config.yaml
num_hidden_layers: 11
hidden_size: 320
n_experts: 64
experts_per_token: 8
d_expert: 64
d_shared_expert: 64
hidden_act: "swiglu"
moe_layers: [0, 1, 2, 3, 4, 5, 6, 7, 8, 9, 10]
n_empty_slots: 32
router_score: "sigmoid"
normalize_top_k: true
routed_scale: 2.5
balance_loss: 0.000127
balance_bias: true
router_bias: true
init_std_router: 0.0188
lr_router: 0.000386
vocab_size: 7586
norm: "rmsnorm"
norm_eps: 1e-05
tie_word_embeddings: false
optimizer: "muon"
learning_rate: 0.00222
beta1: 0.95
max_grad_norm: 2.0
batch_tokens: [65536, 131072, 262144, 524288]
max_seq_len: 512
train_tokens: 384000000
max_steps: 3960
dataset: "wikipedia_en"
Below are experts of layer 6 (counted from 0) of a mixture-of-experts language model. Rows are named router (the router's row for the expert) and show model dimensions 0-159. Each number is 500 + 40 x the weight over its row's rms, rounded and kept within 0 to 999. Numbers have three digits each.
Before each expert's rows: a language model's description of what the expert responds to. This comes from a sample of Wikipedia text that the model never trained on.

# expert 13
It responds to: Quantifiers and place modifiers
router:539447490524535593505541504436470430476534396499483579520566422487528481539507511408504495472519459513498505490439598484458460506414458530495454502504466560551499440476555523495538534540486526530430496517533425477451554508509508566474496520482446502492541525538494476485528507520475491478492532505539492588462559566481475414548527483509473589522506488454519549498496536403460443512483515524493550532529511541422546503570571565491485484493495459514520533558553515548487455513532508

# expert 48
It responds to: Place-name fragments
router:529430452475460447533545488444553497544584476518457508456476526457488473468464527484466507435548502526506447517534499415454495459472539501538565510464465491537460489504494479538534527517579453474514489537507481512464510507506535536452542538487464493538457484504472503491492471553463547433484535534430546504497473557554545493475473471481501558474452522469579528516481544437434485510574466531448505494586456481478581515591476553560411475508549466477558551530440547495522473488496500

# expert 33
It responds to: Passive and past verbs
router:554525491529544480558504401475511446471582406532514578451526463465448450483631502457581454528476524498509445510507474498462537503479487473490495557508529522493535511481503554490536563552526459561463422479534495542560469433476452434418484506445446465540457434520532481525533515475567522555436479459423450478507496473548534550510524472541536494491480536490499491504548533490492460489551539505512474467518541581446524504520500502459510426509433437522496437531463529516556502540440509

# expert 30
It responds to: Name-ending pieces, team nouns
router:501488425531535550473545431498518449447509451475521494520541472482486466582464488515514454459459484518514417576571522509523528529468525446501462520542484530515548463455565546519456504519527503457487505481549545544522530432521479541447495525531489435591562439587435549516532489543502453527492519562476539482537424569511581522555469404455505464477496535479539544435529462505384463506540535475487519540518520498451533483575509511540448551495508500506510498542431492485510510513552559

# expert 31
It responds to: Technical acronyms and models
router:460455505523532481455485481480506443460518502515530451434582530437460556538512424503502470508511476509494494534483515535470545498553458439522519446434506443520541486410454492559508554487522490509494448517498457499502464509533471443513468575496508533538472418521499516527571511491543541533430506427488493559537472539484546452508509457505477471482521507494529531486481475502447527409543576444493526504554512530437535447561483548482471535582495492510453463543473497496508468578566509

# expert 62
It responds to: Election tables and prepositions
router:485496470438499501553545428425546520489514532546465546461507445549501453537561545493523526483477538537527433517503582485551447505538443555567500484474441590528558485541490553552536483510534451482497509525600524504478441463467481503570503526500478513575559460502492497427524527468500481470498569514475466493514505606546519553533562446498507469523490537507566536457533499457438524489515522532450557521516525489454463486535543468471460466487527486509478526593510547446539467519463495

# expert 39
It responds to: Proper name parts
router:550554512495575500530547514440554435509515516518514497474494502466476472500511495444584489436486513528503453558463552497553548473475425435547436566440424483500462415520467508533554509522523488500485459528549457413575516420440486502531488555462464543485530423477418487476539429495527530468513544477405470516467460547444507501509493431473514550484431564538528474487538496517443470467519474500459582537491476501532552539531500535491423500487509504537518487552433522494567444509434471

# expert 27
It responds to: Prepositions and connectives
router:456504458508541557550458496521468448482501503502546489482533385524474480508505452448521438516472488430458406472488461537487445459485475505462505483515445561536528551482506482505521490486515433507485519494570499456457490440501462481556484518518547490500555504482488546511537459467494573536502498464435529543555555494561504595480544434494506486489419483503517474521506493510460445498495529511490460488513529534480555424571529498512488535516520486472528469510461544502518409491402534

# expert 59
It responds to: Determiners opening phrases
router:494510460507532521401536449499538500465543433503504523513460457434455470539477433454492474469502490498438462545468479487567522499400494476469490441487515528491630467447490479478511538462527457485517523475571449495490487480439463429478463515585578508540541435428432530489529484532504542547501508516479463570439506501588475459475517443530469491500483534480476502482542552476485500472545545494537586463486512462498451545606506427514505513538465480510482490586509523530466442556453542

# expert 9
It responds to: Mid-word consonant pieces
router:498454498522499492539543496546516480492582488460457486509535458454478462487517477526496472526506546515536475531514514439446521509485486438481481522391517493525550458470458525534421524514487515518476475515476470419496507514469524474460565518507530514525474500524470564504482538474570475449483489465453566501455425535496486451463476502560507512467346592520482530477534516469420502437549557506435529516519525515543579499519556468488468458488478500437463504517485576510438552505507496

# expert 43
It responds to: Institution and title nouns
router:511533454522556579498554440468523419445612481529415528492495459549418481529539481480565490460519490498512498467451543501549531501434496496530452534449477539525483400437516590510507469518543498481499447502566452531538488469519480499517525533456459550524495431505570463511530512468485538450514514520434518523508430569442509484568532467521452510475464519577541490471508537499444538515597501554511591492543420502520474547575480500433457517510513493517493539590533521537535509576412522

# expert 20
It responds to: Mid-word syllable pieces
router:524449460509472487508473414540537475439474457513435501442578522450438500500495523540431517453493502564531485533508574424504491491493422437544447538533464476518574473547525456475517539516550416513458482553603502494501458525553437497517542625492443496512478496538436487420545479560504526461409552499486504553516511481498502559559495437529443568449450566480531557511551490436359496456517512489451514526511549536489484510527547578522514461525540502520534471579519503538514507533491504

# expert 40
It responds to: List-line dashes
router:537455433439568496493552423524597458459472473571531516483517535496498471510551520485542517546478458490508421540496498487463429498506433525512474487566506482573580466432475497466512545486514513469517477573549516539520536492470491520489476540553551446557514420454524543543503436537482477525437560572529499523429468484478504526508501504459449490443513491482550521485482539485426451446534490525466527492492485550396492492487461531497483498534527495466485483540507512485589557518510550

# expert 21
It responds to: Line breaks and headings
router:548456500511517492521521466498531426474536502594512542470491457483466423568513445415534475494467467510543508544524548491486515531445513550534451511465475535524528528511519532487496577436582388493502437481501470460531505462478439460446570496547553510475539490510494529519530460511543542499445528503538497516488552565473486543531517481492491534523473531529578508526516482510484505510429588548433565459517557460416499486496533461515486505503453487422558520522511486483575536498549524

# expert 25
It responds to: Copulas and auxiliaries
router:528490519507490523452539421435547452448518475554461498429529551500429475469498479483578509492447532443563484513504534447486480493508447499528525444488480521543496426485505530481557479520528481518440455560536477524542438465495490505551538571478465563502472455517496484512509474565478522534488512512458445529546443526513536565440584468505485493409496538499498452518565443518468469500484473481440541473532504494473523492509508554425520486470498475501516560482519493572578446513482486

# expert 60
It responds to: Naming and entity nouns
router:588505489440526469509512491442519400496531460560507454507539539455484491545589474458539536520460547557556432542458497483535535502463479506495502569504484453542470452441553488511504437492493451473477483560574420487593514478475528487521531540481485551519567462489465538558547506488460486497509542504439467525418471505476527476521550474524516508460490499479511533514541566432441455485499530552485537516539494492488510564496527460557552544511488510504478516572410536522491523546469495

# expert 63
It responds to: Titles and quoted text
router:506425474501495489571573495416472485474498438518556455521528486506483455508494517465459453482450502439605476546448493551482434505462473449550510480444440506512508453495532538452490567476553461466507559546533516500508535509469495439484518565469449445572546462513514546509542517496465452520562521451457414533519539570547476552540487491519503466491441504507523519521530501466410436433585516566440558510515513576563448463514538548459444487546456470547563481545517544501582448458494591

# expert 57
It responds to: Taxonomic name pieces
router:486492469486490555466550483485525461503560500540564541530555533500511451512541434421530407489416524537485473507527589484461541458477483515481451450421517520498563496503448546492558451538533527434447467553481474451531576507496442460490571552525519452554459465500526504519490520517510575545492529486453493524450522570520504488465467477502513553485451508524559560448545486470425536489533516503432535464535495556488567453533497500523515575534525421506533449545440531516482479497576552

# expert 44
It responds to: Articles and possessives
router:559490439509538484471557495493503503483549418477509547504516489435509457478455474423433481479473493477456435594463584470518513502464432471505470484474475539507537500473510518481529529464533487467475436535597449471507576517464480486478538498499483474529513500446463496431514446529486562525427545518438505505496534521553601469528564442567470569465504507511485491495511560511511443455507523446516477462553488467473545494582519525526493493521431494490542499492459541542535436608506471

# expert 35
It responds to: Clause-linking punctuation
router:502479491585528549494520429523523461460564456566483515490533425485480500509560497505488452453538477566440498542511542510448429505491428480482462486531473498501525470465516540486473478513540486566475543488527447497539573496509502552422486543614577540550446515510475476525491476485465505526503537517456485516489453575513552473453547493488428516459417449508466590512517525527495437510473525543485468418535521536551440566572481475451421449525570472449546523572501555526557442512527521

# expert 37
It responds to: Word completions and score dashes
router:541535461473458483514432447473497524457493463570486509465480512481512508496456522541550448474470441481541483552464560468475500476433507538511457493427505475570532464463535469527447585533544514525515515446530441453546470546461463509506541556514468502513522444514453464457536533503509513479483612491500494582489554509468465461496515553537543521457523538516502584555511546447408500451549494467495501477546540548512522537492435616516439486530458495465536475505497548510532531558452487

# expert 14
It responds to: Time and position words
router:513513445451531512527489475503548430544476451510465552523510476487502479515475494494521513485524532520474446437496526508429480538521497452499476537463507560477451499481488511488566555453560505545482481608577525436514576470509504515483552544513483479586574459483488545462561511524478506499512498589521478549456467598556451488471633455548513487492473513473591501481540485432420432495526517545450618468484462429443513493520549523483454519536527462459478487505535559531509469456467481

# expert 54
It responds to: Foreign-name letter pieces
router:525488454535564483553494467496523458441531461487451570473542499498533484512508462470480473526558465539482458509529526466562559478515464495522479437559478520516497402481472527450528475553499457574478517556513482508556502439498487545476492587498521464523492460511426540472579440496527518461405529545496548566528443538532597551529481446447434510481382537476587548454539471420366481453575577477530520452622548558419553425504523546554503462464509475486521482507479501450485492577550480

# expert 53
It responds to: Sentence-ending punctuation
router:533499484563515521537522423483531431466553503615505498553572457516484510550554477467538424481480524509431402461437514522424473477487493480474465463460489477505570433481540456471466506472497451495396514542545463501496562528492481565487514513565538503503496498516467551504528491524482512602508550485495467543496468657536488521448507456492513481484415528564510521518515569485486461519504471511475485510513532544514441575572462475508473462559543463454539517583509565517558489539510542

# expert 32
It responds to: Biographical roles and clauses
router:496511443546486525474497473487563484513550472527504481548473495513456482489496509489541498481431507482480477510516545504488452476423398473506486497541496572549525464518547544448441560467518500511536471509489463532528498485462491552440596474601494561546504515528471526552499421470511534526493570485511528565535459564482571525534515483502511504468488541531490545483596531493458446451493545523465520465497501540530525547556497472522420522527515513530517454556500499508519478559552586

# expert 46
It responds to: Line breaks and punctuation
router:552483534469588513506517447510504453530539468590498549413511423465532453483503520472509458507493453521543499575471549481434523485513509550513493562496421501494557531441523472429553566448575414471511434488566493509557481459448490479421557503547559560503473427492530512498493428517503524504474558561528550520556575528497537508545510469488506547492452517540554517517495486515495508488473576546486601517559521452445477526501528462516487573510430549416537518529481480494521506506516475

# expert 56
It responds to: Lowercase word openings
router:524463455496463505522484467459511516515550465542540453545553484463417477544522493499451370508490448529487498544551545546492439515510554499496478460444448531489524498491524516474474491534546516466496541491486506513507514486431480464520511522572499426503593527443502515481520502525492533500498551471502457563514517538575473523445565479610469545464436498542535564492548488464435441414551453586434554449474520531475532470514504544444445506473410477430518521529514458487513516451456577

# expert 22
It responds to: Mid-word name fragments
router:477465487524503520532484442546580555506485520504515540487492509458543483489508502507519509508529464452568442491434481541448570489516464548486533483490452457558497425481487517477510546521534470486467497500579422504477570439455514462503515548562447519586492478524468556503563541499470516591447560528559468534509521524453499519521511481447520508480466559557563472460474512470396533427523520525502570523537552505496461493507542536559435427487492552534528457519542489482571524540575489

# expert 4
It responds to: Numeric table cells
router:485521454482589471523548453513499505463506430536475487457523515467528474480538506481566489484514442543503453510486528531502426461501531488548517517528488514477454433486462474525538453512557523516491458579604512485507459487492512514454495570581530469540503463499500466463546536472450478457446576538505483517516528540493527539479602434539450449481473485481498523550494512429470493425599528505512493475559488504441503431529478497445461504518545491535474472604529511552590450536499492

# expert 6
It responds to: Infobox and heading structure
router:517504518482473526515523527452559476447515502550473523519519509414448457533485445473533484484475511562500485502444540473443528513468429511581505455394527521532479495477488525456534509480557480512507495552564454438568474405527466479475490503453552460506571488487468599436549509530509495526458502477481476541486563599509455462458574458498539506450489469487634441525552557501479532475491528577458605428536523488487521511515560512562520538530439502485494557558450553509549500507469569

# expert 34
It responds to: Name starts and hyphens
router:479494452461524535464553462433586456484518484523479452448474481479490489572485468486565496498436543484494469480442517500501448500465451484568499494538459467552477469540511527501543551449583553467503509554568472505502479432481523432481564577576487428531565456513461480563573447499496515468484559538480463529524487511493507508525436485500548542545502518507488485564482528517411526452541517544517492529495557558517491464522518503516484512555520514441504474545512510483558460519563570

# expert 18
It responds to: Table and taxobox punctuation
router:475433437458490559505483446496476422432539496539559510475520520497497455520579475411523466454542469527517460521530594463524563476459483507533429498387515514561539501461444518526489485490505482499525442487540485446615507473545491501519514500449551399471532475456533515512530497516467506547510522531437529535469531578470518440482580456537495508448512519439559444483545478539407545485500539541531588505538519459472533475562521472550522499509494468514555483563469525491526507495588501

# expert 28
It responds to: Units, dates, coordinates
router:501472440395519510511560486535475436487468494489515558454504511482507500524575513507539493515499428550493415549478587493508500526470494501501532527453524494535470517477441560475489542542512498452451533529518407500522491482507491492496520511579504469542561405506509513452514483558503458499453520470497497512408471503451570460533585505521468481494526479480560510525480485522452514527466581518535570447526492540447498513529536522590487480505466516482518492549409517502474469539488488

# expert 29
It responds to: Auxiliary verbs and to
router:505498474477529469456459464496539476516486520532541482440468514491445473470477411469590505468451450461548421534470481468515452524479507510493538495545517568482553465501522480448515553519518398460499476491523504494556514506458468482466528574558467543486523463449452504533516418533420594539436535466430536518442513540532575563504543489528482494464432569474493471522486448504489433497486535503480507406551525472528538451540512482444509554513502447478514527497481478611486426540492486

# expert 2
It responds to: Table pipes, passive participles
router:496518492470540569560484498567516452478508402554522542459499541518442493480527511462579471484458485531471423539444472551482484454425492541511446514520518521505519461459528550504461538484574534510468485569513521513559489346493471481447524537490521497576479429486527527497558517462521485512492504465448548516458508490517498522519576495550527445514415499455518512415532500490503433466530501491499458476481443528534547509549472452464429469474450498507578490497468567491535556521456475

# expert 61
It responds to: Verbs and word endings
router:502540452505492514506483524485474480514468437508537562409552433484441458482559482415571478530479481495522486498519548475496495488468541499486529525465514471558578506465568555530567491472566538472462507495462444498556464472531491468435500489525536528508508519499522533581557443517471513494468549499527586542441502528541506432489553458497514572448478520525530600539539527463418455509571510541509498423517512513537522498508573514457516501461415494499542558512446493491475481573435404

# expert 12
It responds to: Prefixes and adverbs
router:500537504489549473469486499522566466461505396482482471515482456486459429574513513412486506521514441508497501449538504515512471469503489521556538495473466499557514532514511491460479570465551512533485433556544559474473512519465519537421556607506509490487556541562441530506512524554488505492447567495492498546514444547501502430527584506543521472448488544519531488446464477448418483543548488539496527430512502533488548464474502496464467452570501514467487547551497508545511490535413550

# expert 51
It responds to: Common nouns after determiners
router:575575496536552473536535494496545427519490370537525478485550476445544450575610440477580474516442489444500486508422500463498498561507500528517489495511504493525482426508573479500500478500532498511479422556482453447562494492465463501504567554584556547490563498479499513490524510554449483539524560512484491489490490632535539427507534478513474440475471525513467487490536544468438527455565456498489506531506480485506493496478479524468520428455445503553493523497442552502491526487440517

# expert 38
It responds to: Opening pieces of places
router:523451450512558477455503500465537398502474473469484541501614496506528516545499467564517416470462543513466511522488576468423456558418494526501497448471475541529537454475449479435481524566546459540467497502552474505574484525425465510450506522522481494499462535499452490465519509573469495545415515521493529529455575503471578475511499430534453470484477491498555466438484508483424472511534540488478476426529557563522541417559587520561476520511441460475538479504530519529512446513476469

# expert 15
It responds to: Table cells and numbers
router:529548447487471518471587392503515431544509441475489544494526483529492455580467488441519478514512446496480454519515484439499461491532514521488528546506494527464562461474532569475480471454535468487540518614521507454485473522457481476469551487547477586500525412468513520454538381498477469489422515557527492495432480515515518539484511486530456519451435502516560497509497448425436454506523546556508540438575553478493506445593486538451527496553470458509471457628543559562553485518487505

# expert 1
It responds to: Numeric digits in data
router:497487418488531514537493511484547428470442492539518545425535462536422435552490508448512458553555443523454437477515508497494406485469486511456505500507539547555503438447486566498468488553471493502509520507543459484513499490511510490531499507588525499533549461535522518430500531525467476471487510565490488502449509503534587517476542465542465486484478496560494505494496514491490511517500535523443536441501517506490495464612461480416491495505523545506503477575510556516527452508437457

# expert 7
It responds to: Infobox field structure
router:516482402483514587494478456486478385472502513472446546467505476539483437530526526462491502481572498494515469519481587472574502492468480533503498463377491492586530505421477504524455451496468463494507464526523487482503519425543494501503514511467576453520544477490525506448543545482449499510424502556506511484449514592475499491413601483576439497477515552463548448468471473496440520492507589528513562477521477446422518490548525492543479478535513500491508525601400570496547512508508498

# expert 10
It responds to: Quantifiers and adverbs
router:466496502467509455471507517534490476516529433474508537488461418508442485596531470466518539448559450492471520491556566578486487448435439481496523425505475528520519413497528519531475563571534464508451518556504465476509524511492542521510577485534503516561559480503481473554527526516464466476492543542518489531489533544480561455515608488514469442464506517566471509462488510513481474531563536557464574459501460484517476508584511529464527521518514480544541456565471492525491458561509485

# expert 11
It responds to: Locative prepositions
router:556480486477537540570552514398474443437525481527571549486567485491455510545470447502557493478524463483512439565446586505442506436512482501512523525422515488564557559515472521555539490523464515440489484536517449508504529495473475525573492497509466436542575468480484534464517538489438475567452536527452470504431571557562513482518560503526487579450479440542493527484468523487495480546503530535510502488550485499424564441605535548602488480473524520572485532613460587466510525500539476

# expert 3
It responds to: Institutional names, m-pieces
router:542482424564482526531536504487476502564512514460507511443484438477458478476440516489518535454448477461520483460399499465507485543511553469576479548526517509532528427450529492445517485487551500484479518483495448450503523430544489489549479626434508516471553495476489528455514443484566493446415472454457422541462448546472499516416510502518479561472456556463536512466475479438440483469510572467485521533582512536485531456510508524503459475510540489513508533571430571511524513484522543

# expert 47
It responds to: Table pipes and stats
router:521481441485479506502628436535472476464444437485509550511512540507506474499493462485507517474522454532541431468440558514475500515478483512514527489505478507483463536468501548534547461492520517492527454573554515526550467497453440457529515531508434470568502396466494462423567488440531523498406483565498487528454564539507510525473569456518433523519461481500496549442490498518451496435507618502488512485500503542438515530521514523503444545482476491511499431584457528517508503457480499

# expert 52
It responds to: Determiners and word endings
router:481551451552516437480520510489531493520533510501528496482462450448423452517506481429481445492501493476483441533437512464492543480488507463530422446439368483513488457487546460436501526467527490478527525543483479527477508506481485442475570511491519486504505511442515533501548441523524537506495510442476440479528549512594477478480578491605478512433480565478482555452521518428512546427522512537482485479519471487484556441514491517461437550566447499525529499536403517544542461528476512

# expert 5
It responds to: Sports and institution nouns
router:548559535490504489515574509516498445494525474524495489505501519478479427538504563513546525433520509512520433514503532497501499538513483456505521551568441508540450346486491514528531446520530425468518512465532432523559521488498473483503519527524491522494547433508505460420587510551494497483542501485485420559447479535517575447503580527495441543501469462495509484467534548488427491464521505511450577549482459462415513500548488507435439521542491470597453516554457523569499518531440477

# expert 58
It responds to: Sports table structure
router:510453481478546509553579423506522450434527520579517526507497529511554464502507520443475504493526508480454419528520559410514501481497460469510479513527461495520494512444458505461508502476457489549507484494549527492560475502478373443478510523485490434528455407500512511452592428480488542546498498540505533523448520541490498510496576518462530540454487504458585488484533485499429513480481625566483538477528529504439551465497524509536469463451477498501580449612464513518544542463542553

# expert 0
It responds to: Adjective suffix pieces
router:545536475512521506482462504437525495487520491560468548456547474456490425475472457483501482519481488468522462480532531428562494461485491527469461515502488574609533461417457559468474547491499500476513500518508508465482523431555509535504566540505565551507469494449501506456566431486586556467532523476505500504486468523463562485554519545526441521418450571468534481417553529436484486487547538522463572469559448450558502484506513501440370482499547513537575514561533566472561426551482478

# expert 41
It responds to: Foreign name fragments
router:498524469529539470546587458398529517459510510497508539463514438450488525538562514441541536439507500490522438502583488447482493514529461475547479445495467505517508428464441555442442502515616468492475462496491492511521527426495543499435498466496458488486527459466434469543571460494510482480518466478487550508446512528555550572478483466494456487502457527500621569458483474461425486441577550479510565499531513560428551498544429533523513475507591467508466538496484519512553509487518506

# expert 49
It responds to: Capitalized word-initial letters
router:541550449556498516495508494438500411448601502560531536490556477458457504507522517528522484455455484456496522532419483452487514484461505468471460445483509582504542483444540489477501521499541513562459497573478493482526536499462525503487489541520514472496534504481478544526565509515531526479519511480491418513505561488547561477480502524498481481565453518560605533475511569474450459413561519543441516498482524525536501447552529523436443501505437504501544466491530532547533433530490497

# expert 8
It responds to: Personal name pieces
router:563457486448551532498542483481551472461516544539467481472532499474524530540520468457539482466482463541517387479532518510527457490514502497534467484566522524566455436482539555466454540529541475441511503517550476506529452419480526539506562515609526450534561433498442524516574391534541530494470519491484531501527476540456584501522424482495527551482500491505542508510552502405436557510488495506481479490521546501506497515574487522560415478580537442494458499517472500534538459493556517

# expert 50
It responds to: Punctuation and clause links
router:522524493563588561486468530536486491482538422512557493458513450458482513484523456459565520467454449521478511471515489488462462393454516463466507550494428532525616521513558489480470555550540504513487535464517523518501516508417513468487527540548538556601492476494499461524551442509413505501525545460431518556491507505548523466454509448543541507441421524516512505474545524495481460488532522519472529445519543512496477463536463506510484490503507518490490505520494497504517471522473494

# expert 42
It responds to: Biographical verbs and tables
router:489455395446532534487559404500522496411483486513499567475493520548461478508515510504461501458484519553539334527430546440545506486491496504537474528530480540513450515444464526538525504452521500414474494560595511542545520443525465501498456513476459519566494426533427566431570506513490494472443568499436502561452550504513498576461581498494452571498491453480498492475560519531459498448477546521493545474539514524452504502524509531545445486531477463484547521534460590497524505482496534

# expert 26
It responds to: Capitals opening names
router:541472484527550496465521420498557450557489458531476519453562518451492528558490461503453459512539480431538506489489496534430479492482474485568507454499446472483518444499473514470497592507586509529538474513485484482522515441408429420439510546561532500609564474478487503500470512515464503505394543493482405449449522594437531482527493483498465506504542503538561518474480550486441468567591542541533498493515518438522468450552554498444508506480438506527518495535483486548497486464499545

# expert 45
It responds to: Initial letter pieces
router:528512494471481596542487475424474528495538496525556483532532467481550444505539456425497427510512430511531441478498518437465466479485453526511449462448520506462527516443511480490532504462509506489447499550460465451468563496501509435519476536541508488545508508462503522557535513542527548525462497514462502536560443495533485434543462536490525507513502487505543559464537474421417535428556536455458517500552500477515498406569529458474497550505460448564463438531492506496473481491548599

# expert 55
It responds to: Lowercase word-initial letters
router:514498479504534530491522475490541515487556478510571558487486517538531439543522461507526518532477475490468436491479514518424494493429512493487511515447549505552528480442485490516533446536496493394475467583544503458524559468491463443507510538536505478516463524484521481469504438541528519502460487578457521531406531571493476484499547474523540532441475522488573459505483529431409467494575580526512565446590492495489523492581533578498502511480439531505563478539487626564437436516508512

# expert 19
It responds to: Foreign-language word pieces
router:501458470518492502465577438470531501506534427516540489430508464495499481508531448463527457557545445532574507532523497476531518522498516494471481492465512483476445511514477533428471491480473482444463483532557482470528562452491515499494563528538434529548475430461504571503538439511476475471436518536419520519499460557480530492514469522543541477538429524498494454400477473427409488423495485608533490568570516525477499471557587468486451533445476432532515429498525532518491501522529556

# expert 17
It responds to: Early word-stem pieces
router:490499487518548498503560419484485500509533527477533462515539434470530479508514498538548472473509408494463391544534506504522443541467474495544517491519524522518515452460453507448491493468584477409503490482574476483562479464502435590418557477527507495564472481451469528450561431470536527476518466532492483490496457549470527450559544515450463507534444446559522576458542467494399521490517527604508538537522481571490482442537511488453504565452485499490470427520542516503521473513525533

# expert 23
It responds to: Academic and church terms
router:547485484487524502469523508397534477504553503555454542476545445509521509516543521520530463492513570508557392514509526480431458524441439482491455542467510514494494439493428552442489496493581440459440541565468499475534540456501554492530537515597521518489513506510480480494521505496475539413483569521501514508402487528448517517476475470491415499434493509531599494466528505462448522513488471529492493517491560549475553469555524506513468501541467425452491467501456544455598477506471545

# expert 16
It responds to: Prepositions after nouns
router:485474395529546543493559462462463471501487527454460533468537432435480414527490433435529492474456449470534391493448521536518475456424457451459523446494493536532545501475522497471557449550536446437505498515528444439460468491454459500580491579453479538543497469505486539501526490490560484474415459494485512559520583607506566588539515429470502512480450503534501502483483481400476500449511506498448522494569451546481475454600461450562523532484540501488524452569498522448566506524550475

# expert 36
It responds to: Articles and disambiguation parentheses
router:548543467488552479473557479518520519511557482501531531522563503487453450550561509478528493509477460553538471563506482508539476486502481468484466480474471464473479518445476482438516480536532558394473527525556485502484566507467472424477576525514528510559481521446466512464506529510473454549441522550461485553490496548590499567494554517473483516497510576434523538437572492525478533459532557540451549475504492541457556439530521525557485538549517508479460508577544494514486511555563570

# expert 24
It responds to: Sentence-ending periods
router:496436494524507528555537516443534420448531420531465502484501455438453518499545483458573414484472460519506448470474497517432490579500438473538442501456420487527567536466522494491430508489436425510431419493429424525508505513450474489552559554540478463532557468516521552486556432523485491476480629491465520542524508504540538572550474441521534531421462563559536456566484512529485467559446585530436523484485545461446518465581470594501483496524519477478431504508482544478493512513516474